python train.py --d_model=256 --router_score="softmax" --balance_loss=0.00789 --norm_place="pre" --rope_base=10000.0 --init_std_qkv=0.0296 --lr=0.0093 --grad_clip=2.0 --decay_shape="linear" --steps=8216
Below are experts of layer 3 (counted from 0) of a mixture-of-experts language model. Rows are named router (the router's row for the expert), up (a neuron's input weights, with its number), down (a neuron's output weights, with its number) and show model dimensions 0-255. Each number is 500 + 25 x the weight over its row's rms, rounded and kept within 0 to 999. Numbers have three digits each.
After each expert's rows: a language model's description of what the expert responds to; "comes before" lists some tokens at least twice as common just after its tokens as in all text. This comes from a sample of Wikipedia text that the model never trained on. Tokens count by the router's weight.

# expert 56
router:477503509492477526522506519481487481487530500517486490503505527473487516510508494520538460529556554487521488511471470486469484560497497439497480504499455526515494532550491486481514557522484495497530486501476514509476518524475515515521454499490532500488477524466480483483527556490538472467530497520515477439488510446492477501516509498501456518484504482512518482516488493473520490496495485520514528502522489481511509520510502490542515501505483473571517548521507495551543500503482487512510479506432481499501500472460477528444509463479503521489508507498483512488497500500481490525524490543500468453462501548514524510469552483460522466495488545512484524533477521488462525509489497494480482527448490508529491450488517505466528467526525514468490552509495478478479521501485568
up0:520502519538502472520516471480537573490504468523530479464508529448515458488459497476509504518471472529472485497544511466492439509475511521521501517526502492456518501541472420480475513536520464476487502500484474506487496500467496519470493526518530502515537532521480506487513525502511468507495507491515435529539493466498490518478511497497492507517531528498526483519506452528472507511528453475510517507463490532556513480500544482540536454502480485490490525518534446494484508539493486507504484494539514501514489494464528510494554516506490467488488511493494454483481492472486506531522462507493454494474511505539482527478480508517479535532473523493498503454539471502538468459480507487500515515490567465484487506516501486518509506499519479452489538495495520498501530446489518
down0:480472464428553524466525483521496490499470481513509529559515503527514534501543543491549494510537501535509547517506498524521519525487531511442547536476495490508473512478491516469533516483552500518472531516488489471536501510524508500453543491527512482482524541512489496471499490524506496474507542484547467473503516477469492466534501510504501476475441520519532487488484476487498500524534499522520468482487496467504475521518477548502507484470519500509508483457497468501533505507517519486461508457488480514522522499527522523539470484473518455516494481508494472492482501504521455470462496466461530459532504505501467508498511475500488491483515446497528481502510510500477492491470460438473503538504504559538478509505506506509477480510440509500481478528512545473480510494528480
Commas, spaces and short words with trailing space just before digits in demographic statistics and dates, like 18 to 24, 26.2%.
comes before: "1", "2", "6", "3", "4", "5"

# expert 48
router:480484536466474524529541525480470477480527468529526472517478534481468531529471474475521467522523525480543478524479497464494486521472520477538484528475474528522454529519471480511504521486474463520525480480492487475487523518474527533516480521481514478473478518470471473476532528474526476473525531507482492465491479477473470491530466515513477537480469481516525477519518513482512518497521480517541524534535528524516493529523510522524523461510482487511550535519486475522531474523464481457518517467482487531482516485483487526472477486462533515527484475483468524534489516516479452532518519526474475468456525532521534528474533479484537471524522526524467530522482523487488520484471522520503526515473488466516484477503538518480526484514542532467468531516505474477463498523471528
up0:434495515505478470518477517509469483505478468504515500541481469506499546471471501522509435522473540498508501491445494495519484447497507502537527508543479535486488499491501507492510535542493498526510557507547457494532491502513557450523516512509500521508486460492522513453501494442515434486496493489493472494523511497487514530500464511498503493472495527532512529493527462503478511504511476541473492517509509518523537494521504507511495471500509477519467491524523508494490490479486475513525511534512495502506504470519501537456495534498495534536516513490529509548500494480495470459539461457508495478492526505544466504442494435470551548503502465519449490513511478437516515549489536511532504504494465494511522500483457517484517467502510509481506511488442496483527479512518497
down0:484502523501489489510528504492496509523471520448514503436476494524456505495469522489493524505498468482506478453498528508512557542536452522471510510496480496485515492491524499519506520535471506582494526498482496506519490494500526514473445521483448475516487502551567414494512476518496483495502525530477481517560510496522500501478544480502469516521505495478487493485504512513483515512476523479541516501468500506473537460511479496474558468462473513516564484528499532509505507472497554498506517506468492477511486470509457529518525477485443461489501489503479501511463514469515507493468508527462524509535470501508500480520535471545475519480497536505531484503470497498493491478479510471490463477513514510502492521504538509483527498469473494547572502511504475504512502530490501
Final digit groups of years and vote totals, such as "2011", "921,350", "2023:", plus nouns "class" and "Type".
comes before: "–", "\n", ".", ")", "),", ","

# expert 62
router:478489501464485509533506513471505483515522479511531442528503504501506514517465522441518502493519511443529495517489526493494520482493523505565492494496469487518438511519498490498483527500480437543513498497446442453468520508499530516511481542433505488483495512502485443430492502455556481459492524490454479458496482479447439467496490509535498513477492478495512512557523507510492500519526498519497534522508506514486483494498505530541512511516485449474511516498485494519514506558491474471525516506480496522484491509498489522465472532492509516494478473494476501540463517533487496516493509524465502494443509505494494526484497508478516510527488505497489488550462530492478489501515534549519548536520521485556494511532509548507517474500499505512490506505508485481460520498519499
up0:525480496506493485502511447516495441496498499455542484547510472437490464526457521468507537484481515506466514501529511458505493485496491506482495502499525506510537525519526506549520498505474453476487506498494479479487448527493547500491497489480492478544563534472505522504470519510516485492510493498499461476505496439514489505479518476508480475538493465490476493512499479549457517541539493532501497513523505491535495522511452482450508463506461502539493489495485535493494497563490529501490515520516491498498497511481460538486514474504460534508475459512525461537446524555479508500502494526499478498503499469511473522474494550555474433510520515525489531489512496515472518508469496511478493506548498497496517501511485500491474505562512530547561490484521485491508493501473516
down0:484512471547533522478464496546479517481504531503506512479480498537500521517481492493538477518525493529555551524506469557472524468454484539530517511515489472514517486555457495511553503509481488506512510425522523515500496516471558507480498469494488519477522525453453484509504514497532522501471524489478498502512471501528546485543488492483475476495473448475493495517483478485468459500471500538491490506513486518440493521497510419542518531505458514499501457486518497497483471478507502494489521499492528521525461468505534480514502470471490510527546496478529501527508495462512485521482447499528493512534546493475504469494504462477505489521479518475509499480465482470507510528515507490515504469514550505459545476489549499477475499531510499498522525511503498538503515493465477
Pipe separators closing or opening wiki table cells, often merged with a following capital, like |, | S, | M, ) |.
comes before: "\n", " MP", " ·", "et ", " x", " Mount"

# expert 51
router:465487510498481514509515563478475479483485475492534494523477526477515546512463498505500503495505489476558467500475485485475512478489531454536495504464504542482455514495480467497518506456492467530502506468469497509514549530512498509522485510471486485489502497464482487495573544466493493492501577506497501476497496484502499501506480543509494511496518456502544482502495513488511491503503514513480532528542512498512478540529509533494505465488472499542530527524518473549493497493484492479543522474477480527490545482491474510498478470464560511527491476496504530491493513522451451510532495508474511491492543540536554515496526511482526507509510558512488509501476533498448535495509532489502516496476502477513492494470500537499518469523537517462411529501482455465511480524479513
up3:496452480511498486478504546481494464495461486494499509494520506522511518515503492532508469495518482507536445499497437513495492485513443541518512516494480485475479530519491468510497440543492461473460481490496497515510522535512490479508480459513521504527510498502439537496514467508532505486502541540481505522478508481496523503539504490505490473524521495505499519530530520484463471501533511457505503548507469490461504506492531454487525452466516475530535478549490505485508490512447543495521527549461473513502492519499525518522483444447496470537495526501511530507489567512504481486519489495513535536499501510544563527499516511475494491548493487463481491487505505534494512474517497489501489460487497476489502490442512503493505557476484512501529485541548456502517469539479529
down3:519499488486523478504527461494463497500536446520518540524471507536490461456498448437518547510480511536479530531480560490511523498492518492491482480516483485553499491496475500506520498499497528504499506496549526534484465479514546504527509548538522511512504510521478499498459526468471495474511436482542486504497508509480513488456520464491511526455487530519504498502517486483573505477475528534500473480475501485515494494535472518494512543565488535474496491467487527498504536463529486479504476463516516488525514483490481531424504510555499524482472484499490476461496469496494493516467511527458453523497472482506464471507480491508494512483503524552483508492506513442502504483499540509485499526508465515515478494514534455516483485532500499499510519471517545511480516496525482
Noun-final suffixes and plural nouns such as -ation, -ions, -ics, -ers, plus people, students, time, typically followed by of or and.
comes before: " of", " and", " of the", ".", " in", ","

# expert 63
router:470509520481489485488499509474442483507544472496506483536507501487494522518488501483534455538547542500502505488456507459474494520489539498508499503527482502527451499532497470507510487501444452486487487488472460475487504537483509539524484529475504501494511533503488470496487548494548506479537518512491471434501495502438472490565461502511467500494474499498511468518521511479487501493504471509493504517510498514512518489502542540552497504490510486508527530542488500511504470525480503478532520456485498517469519460489493518457504494492494540501493485497493534524430554537497479541512519500476466483445513506525487499476529485470541482516508512514469515541437504507483533461479498519499524569504481502555494504499511533476538482507486509498483519528492487483490521525504559
up0:529518502508525518490446532470514512484493492469505487476569520516501457502533485515508506511570508498556460520511475537467490487504476526520531502528511514564474516498501496522487518520465480470520505511457483449458510496535464491516493532535561479534490507453519517564531484517519500542457494427505503505488486523505525525495494451524489477475505493520504497500512483469483514513484500487512502485490512512480508494517509543514501476511507516489475489511506468547515486490459461503480508484515493490530511516474520493469491535480459507494483465472523500495476474417512523518503503524547534492480509492490539485496498542474545497521514543503468482497487513485492503447490501514487531526490500439514497515486457520495511520481502461448491487499472461475481541494489518
down0:471487498490460515488491534537479521492505475520526524517501493499503488486498489515462510503533459471444483479541475490496495526506517529450472481531499463498486475463474505474541477506525511519499488543467530515513495508487497501505502492522485509520516429540516496495536510481586491499520510499478521458470520510505520526435493524505478511429491575502503526490511557494461502502511509460512476506525504491518498514543499496529501494473538512508523496512500490526440526510495528495515492506508470487517455526500488481509485498518490496467451529537539486522481473508515427499518539488533514513450477499504517493498517484516500447516499498491467487514540491505554512474503486480511515496426506484506538497472488521495465453511515505529491514516504464555522484484482512
The pipe separators between cells in wiki tables, mostly after numbers or names, e.g. | 56 | 16 |, also semicolons in cast lists.
comes before: "1", "0", "2", "3", "4", "5"

# expert 36
router:461496510446444497531500498480447464494490493530504503520495507481472515502438521462524479518495517461531481516497526495490490520448492519534481504440500534494445478504478473521478528483487502515512501468472440519465500494502551501505506534471538487496498505507506442483511532446536522480533501507473481485499465504447460508516491498537491525500475472481543482562514523462507505543511477530513562522547492494511482544527535512520540482525454469495499483512498488494474477529509515518521500519495475505466528505495514519500495462484500547522474467476469527509464515507485490505539512502490456495479553506504516491478490519478503493511544509497501510516478499498480523517469532521495493509497500498537478500503512546498499490549525508504481531547459459486483528529517527
up0:481495468551500542495462471512499501510502503548495446468507505515486443477517481528451513496505517513506506483533471526501436485523472471524498470534505526528502526519500497495505545521515536509511530473471529491499530485497546500497516507508494484471483465460537513493522541533529499499452530498489544516515481437479500491519501516518497542496517507482521550510489506473521477483448502493518493529477538511494512456478569511504514500504500512568454474488482499508557464508521488462531547500495551466517484471491528516521445539491476475493478514501528494445513513436521505479468489490516528493514483508498533480516536473480485487489467542514508499491483461497518502499494522480525506537495484484485537463494512503474508482461522513468471488519499497466485474517508507
down0:519479528506548466464493475521473520487520535479511514471537468512452496508497497509500442503525514502474453477488497496535504518495562503490482469493516467505537540498459441489523528512514519501477523440512490481470498471564523514520536449482522500488520492522524497490451506509508465488476529533487520473507516477495468542497521496484491479511516548525478483508503506509442481515539525528488485480464518518490487514497510470532494495511480558501525570515498503494477495510535479479493493482509492496539469471512510513524524536502497453481483496491541430497516501446502481455511495510472518490500513509492513563520504507471527508501533459497502511546496495523501489480500500488492488498504518463509550500516511517438533480461486499508467518457548540489501490477484512
Section heading markers and empty table cells, such as "== See also ==", "| Party | | Candidate | Votes |", and infobox labels like "- Phylum".
comes before: "\n", "\n\n", " |  |  | ", ": ", "==", "andidate | Votes |"

# expert 10
router:480504515462436530499517508509465474489519504487525489527483517476469527509467458512569486531529553468502473517519481478508466484488499501519494526458525509486455523535482470518488511524505480514515509471490468497518518543443532535485450547509500488493489541506464484464513527483546484460509532482503483456494471469479415499492485508508437518455477479498524504500526529467529505494522475503516498486498527506525503522496540511559490478501494508502483511547510518504503502512506485507527509512491462511479499478494499482448460515480529547492517491475485511526463523535471482538502501505485513462463536524527517500492501489474522485509505548495495536497467526483491518496495506504497495550464490497556475482514520529490527464505526533469457534512480464486502481526479511
up0:517532457466453524485503484516509481521482481451543484493477500504454484487470536508516501505510517461502530483501491496508479494498536467507514491513516446526475510477503491507499480512482488499487511536517488553510508488513499539479514470468525469468480507515536464524506499529487486480505528498496447488535492527505520475480521487522494492507504466517474542468494480523502552527540489494515510512523516518500453465516540514507468452520520469531480475472500594512458524497474508517532537468484499546464527486514483514520497473523512521537513477475501501454450517559483499496456505495503576512504491532480499521479498498512515458468512469499533516482489498524490502461492494493509473481451508513513482551504523483502492440536489540450487472521476502533496495520477531
down0:479515482476469519472513491494514502508482471502500477515519544515455491511493482453513485480557499512500501525508492485513481503506522461513485478527500519448501499509507505529467525536477467509479531499516493527537520497489464455458505503488549459481450528476536536496496535535489526478502505511479508489468512567498467501468443531526478483526491478481502527487519502523481487506482507515506497465501504483491498489535510518508470494469474482483503534509490516501519492506488421491512518548508476517516490513521517481470465490456464473487516495522530462479478528516514486491499447448551524523485514507504524471451545533473494518459528488490545542504483503572559542514497515512503517523464453468515496518512502565503483463509553530517482494522489504504499505491483513
Dollar signs before amounts, plus table separators, percent cells, No. and # markers in sports and election tables, such as $70 million.
comes before: "1", "2", "3", "0", "4", " "

# expert 53
router:485506500454492527518499526502501477487537473519518470507500558487505508520473470484539424513515514484538475483500464448478492514454485489534503510476503522532474551496495506498497517500474493544526475497506506488503497500449523510504477503498510485504504540444490507478508532500521502509503522515505475482487478490501450494515483522531486503457499487513513475496509520443514499492499466516532496512511570488517494526496502509536496518537512465519533505511500507550572477513443472475511531468497463537495528478503511512471501492468542538498483477455473502503496513506502469515498522559493484451458526551500523536485522493510551492526502506546441529513479526478505503495433520503491493533471491455519503487500534517493534486516516528470474489496489484486481483518449531
up0:450507535502535448476477507505481534539504487508525480491467481510507509483566517484503510476505479519501489475485487460519474488478506544516496494517459487520507542506474467504500550456506492495500510485496510495503494518492499502507515506475516472494463465486494493509509455475530492503469554540506509512467489505478545489459504526513528482491468500456528482487472544510511501521474500462528499509507517489449518520469492497427518514528542493510485508497513510500465500493525498490494512497506507501501512468446560492463511531509521474539489491537504517502461532498505491527497499541457490459509527509484505500468503556499522479513472512544439548511494491541557573506470492488507508503464495427521512518530531535516512503470501455495474461497463491486485520528521530
down0:461525488511484444536473501457454508500494541466511504495501524518503525515469484498475499484486527483507500496559534521524482500511500475497480492523503477496529508498508498494524519485527479461498510517471495465507525519516460521520503490485509480502523465514539516502509494520458525522515512538464510562531526544471460509493518468541445500557515476498463443547545532475498511501503519455499501518462499511527461510474539525529523478480486471499510479503551457501522462521475524462522515508488492520493482451475474499511515501519486476466515505467489526519476514503504487545571479480545488486479471502497458481468513498504486479498487490486538500464489493522553490469541507507476516477509492550499526482496483436487535450508496521477488502514489487520532535539482505
Digits 3–9 and later digits within numbers in tables and statistics, such as decimals in climate tables, score digits, population figures.
comes before: " | ", ".", "–", " |", "; ", ", "

# expert 30
router:467501536479510508500525518502499468501496451559511483533473585492459503503486501487497462510491521480517504513504488467508509519454522501587478537506471507498482501522506463501518524503510472499532464482487481494487503503485526539519514492465504447482484497484457498473524476485503452486516516513491507500482496475502453510482477506541505500497514509499500502528503529467524505498530491516520513536532554516552501512500539526510544504521482497478509515487489479478538471519450513441548492442488489514475492501485484519506479494464514548500493460496488525523500486540493438498504494521479502497423482556519509504485535526473525476499535527504474523482484509504504538471479529495476515541492498491502466515500517513473560492492520538490458550531489495474470503520484506
up0:481493485483488522478505493484532491466491470509505498477458528533495530460534451474495499489483498512496517570485468495486513478511526542506550525499531504509483513472521508517502496499497496496486468526513533530520472496471545540512511491536472482481495501526476520492503478501502473501491525464474518514504451531477503488451498545519499502463496512519523521508461500465540502486511509510574526518488496498577500464494464468571489545504471486531509519464486476502476473496500533484517511511477503490494532463493547493474485551490486457544478508536446511530526482523500501491478518461526467518499539433479507517465503501504485485503480518497499495504481526515486533467448567497512529502537476507492511542492516534500491497513461495485482488502492483496485500563503459
down0:506494474484472511477457454498527525517513492561455495511557492481477489517551519529539454499482485496507466482520512557505494499523469514518539515554465472500490529508494503480524513495511489503462432495519486534524502485526462488534478469490472453507447479494492517519481478549502517504522471540502526473496549491516469480501505494493496493513461494502494494504496507496516450464478499490459463514526481496478516494466509502524499482526538509533512568519516503532505471469479543528538562539495496532482495488491492504503504499503542483479498534507473504508495510467535512510545486484481487503508465525486486533486512532461493466474505520561553485469496496508514506516481498510506515496460504516467533470496488497467575480511522489458510521470502490487479492462481486
Digit groups after a leading digit in years and large numbers, like "2018–19", "£18,000", grid references; sometimes nationality or country words.
comes before: "–", ".", " | ", ")", " |", ","

# expert 15
router:465471531501490499495566500503470483470487501552507519504471507476504544547482450493505476504496525448526501478516540491512460554442497470496450500497491502504479508507469493505459514494486512535517494487491467513503493510463529508484481518476496505496515520493473486490500540499572496497541532510496484474473505491460464503529491515528483516501473484511503449514493489467529528541487479542497522528546501534500483537524514527559511478525502497506502484531492511484547489502463476497491522481499480487504494498502471522472496498487534492495457435460445516507483509534495465493508495498432494467514550496523511529466510484476542478563493501523463499532511497485513526462471511533507507530486492472531497474484506543483557499519504546470497545522488502504505481518487517
up0:483493524500492500528535445501494481524506505512503469505508491510487523519484481505520513529500522485484541518488523532480490491541475498532500568481491515508491520487476484525478513520523520504568534471460482457505490494468471435510527535482488519535544545531512498469459485460516511459514522519485502500493521433502466524484530485469478510473527482501499483518452499485532491501499530520493498514491508470517480521509487523519524498529503541513495503531500469468548485484481493552451517550516464472461528531478477499469488493515520551475468514492544517476481501476492492471491547518525553451530547437485462507481508480494510494450517488525511473489492476472541467497472473500472498488506510537542487480486522491507511485532520496467498486494457485472498499527473506
down0:477526507522479493514444523475528548493494502495480466487513458542514491482535534524490479459505498487521471526529482494517453469504568507484506509517498512483512520504491477468544541488499481518501503507511486524488484475499450497458478479438508539459503531504477528512494467506498513514498497533555505483499497524527483496523507553506504472497478496508517447566503478501481512490505523506502508495477487465468553522528511490476498538494473490451463533540490526498470486484503510539563497466488492509541501517470512500511522509513478502470476495487540509448485498547507457485524509480464455477480525501537534502521544516514530508497525455477494522511488476463548484483507491532510509490469489527504483512510461486546528493499438463511469492527516451512511518487474516
Periods, mostly the decimal point inside numbers (1.38 km², 19q13.2), plus sentence-final periods and closing ").", often attached to word endings.
comes before: "\n\n", " The", "0", "5", "8", "9"

# expert 26
router:486503528433504497487486479490509432512502459530522466521506552490486531512467502465547443525511541465547490507485474496460482496454489463535505510489513527526466531512478497510491523499482493534543488508492510501498494508453494522492485514476498455473499551438485508479496520497519519500531512495489470476482488475498477489508483540565469517476476480524516467521524479468520502507500447490557503530539542495504513511496505495533505498513487456515510514513517505547555462515440482462526516459512465537483525488508483500457495488477520532539523498474467498508493514503517468534513510538489468475484503523524513541480536500510548485529491512524493532515460520468478499490449517501485483526474493475482489529528518504501525504511505523490498495493492472509506508539474540
up0:415531513487487389477511462501473478507513494511503510547475507541491537500465550487536483484501534528478472525478484488521510502527513503496483499515514492502547477490511513506511477538489471514521531490460513492502480586462523526488476483534509503466544456525490528476495513540522520487516511506493519486533485458523492541513498529497459530541483476524518497503471503488507481487507470483516472511491502518499530518501463501481484487519489471485531545490508512512482505493477500500474516560474472508504510488515459512533517478503502469491483500487558521480499520481485531475509458508500476491465487527500481502500476505492468475535504501506518465513516497499505448499439523494477501469465494496475480534499509512526481441545485508541525524490515468555496532505497516
down0:520507516488503511505469523504496461522491501488505531519489464469501492558524513528496530525509485517473521514498499556522480452504497543502504504470511441451474518504467484507523486449506500465492497525534539494499495495511478507477512481495472508558499549478499478514508529470491544539457477493488538501481478510466519513463480479474485485524514497518525515496508502501478528536485541495467471519464478499457450506470494505520497488513522546454484464526530480524511508525506490493495512499502453510495500505536470492465469537485479518521494545509506522500474471512516487533469518491460470528514519451511537438498508488496458557496506457508536539478544460435532500516521559515532522498494496510516471510499501517541504536529511482469496507516480473481496518455466484
Single digit tokens inside numbers, scores, dates and codes in tables and statistics, e.g. SS2, 3–0, 29.2.
comes before: " | ", "–", ".", ":", " |", ","

# expert 12
router:493505497502459523540495518459462485497538472514515464518457501490492500539468468465565480561513541498489498517496485503489473558469491491518481502513483508501504478515510496518492529483509492491496455468518443486492521547511492506534502562482548486480485500500518436484512532487511496496545527529495488496495481469461453505526482504528456521518501474491507482511538539495504502543523448494528504504515538531538483517541516513514533472521456490518508497521480448529495487490483487475513527503470516519497488467503483509516459485481510488514514472486484483500451565536493497508508497510492500446491512542507514522483509498439494486500514531532505499525471512490442538528483509515451494558463481494532488498480526490503560491528503499501481508528493493483483505505490551
up0:554504482493516444462471505533483485450496524517451516541494499466496500500490500479526454509479481501480484488500508501523496528490443478509526503490483524498511491496514512469496506485486552495515481490507497512475519487458453476494481484455501525493487519578466518508540456448495498502507528551483514487447487519460504479514510465500491481490506511505498526495486518490500511477507534501530480541521487505496491476549512469490452518499515518518499483524533474443518483495487509513509473503531525517519517524534498478520491479499516485459509491514510500510520516500456476489507495569470464530478511485480512535525470492506538557534481475550500522520534488553476544452496467514505488539494493525585465507534508487530538483515519472481483499488497487469462522516487524
down0:464499504504512525522442528497543534493505516486500516462499463489459478512519524466463500484449531527551496458484470519504515587482468519506499502509479511567524482498521497507505476512508526495512483491480496483467504458548472529487516520522504504517481504461494461510518510530497530542504485462533490497493467465553486526514509471510516509543486477519494474486510503502499501515508516499476481465527520515447464512519481491528479516475496500520493480538468511505495496474489504527541553511499507498508486509514505524525565485489454521511514459489514493497500514462533560468467490531515532475486495512503494453496490471475487491513459496505509474532474506480560470513518489468469483509454541476517468492490500468496461543524523486540507514515532465512453512456524508
Month names and "in"/"on" starting a date, often after "On" or "In" at a paragraph or table-cell start, such as "On April 25", "18 April 2009".
comes before: "1", "2", "20", "19", "21", "23"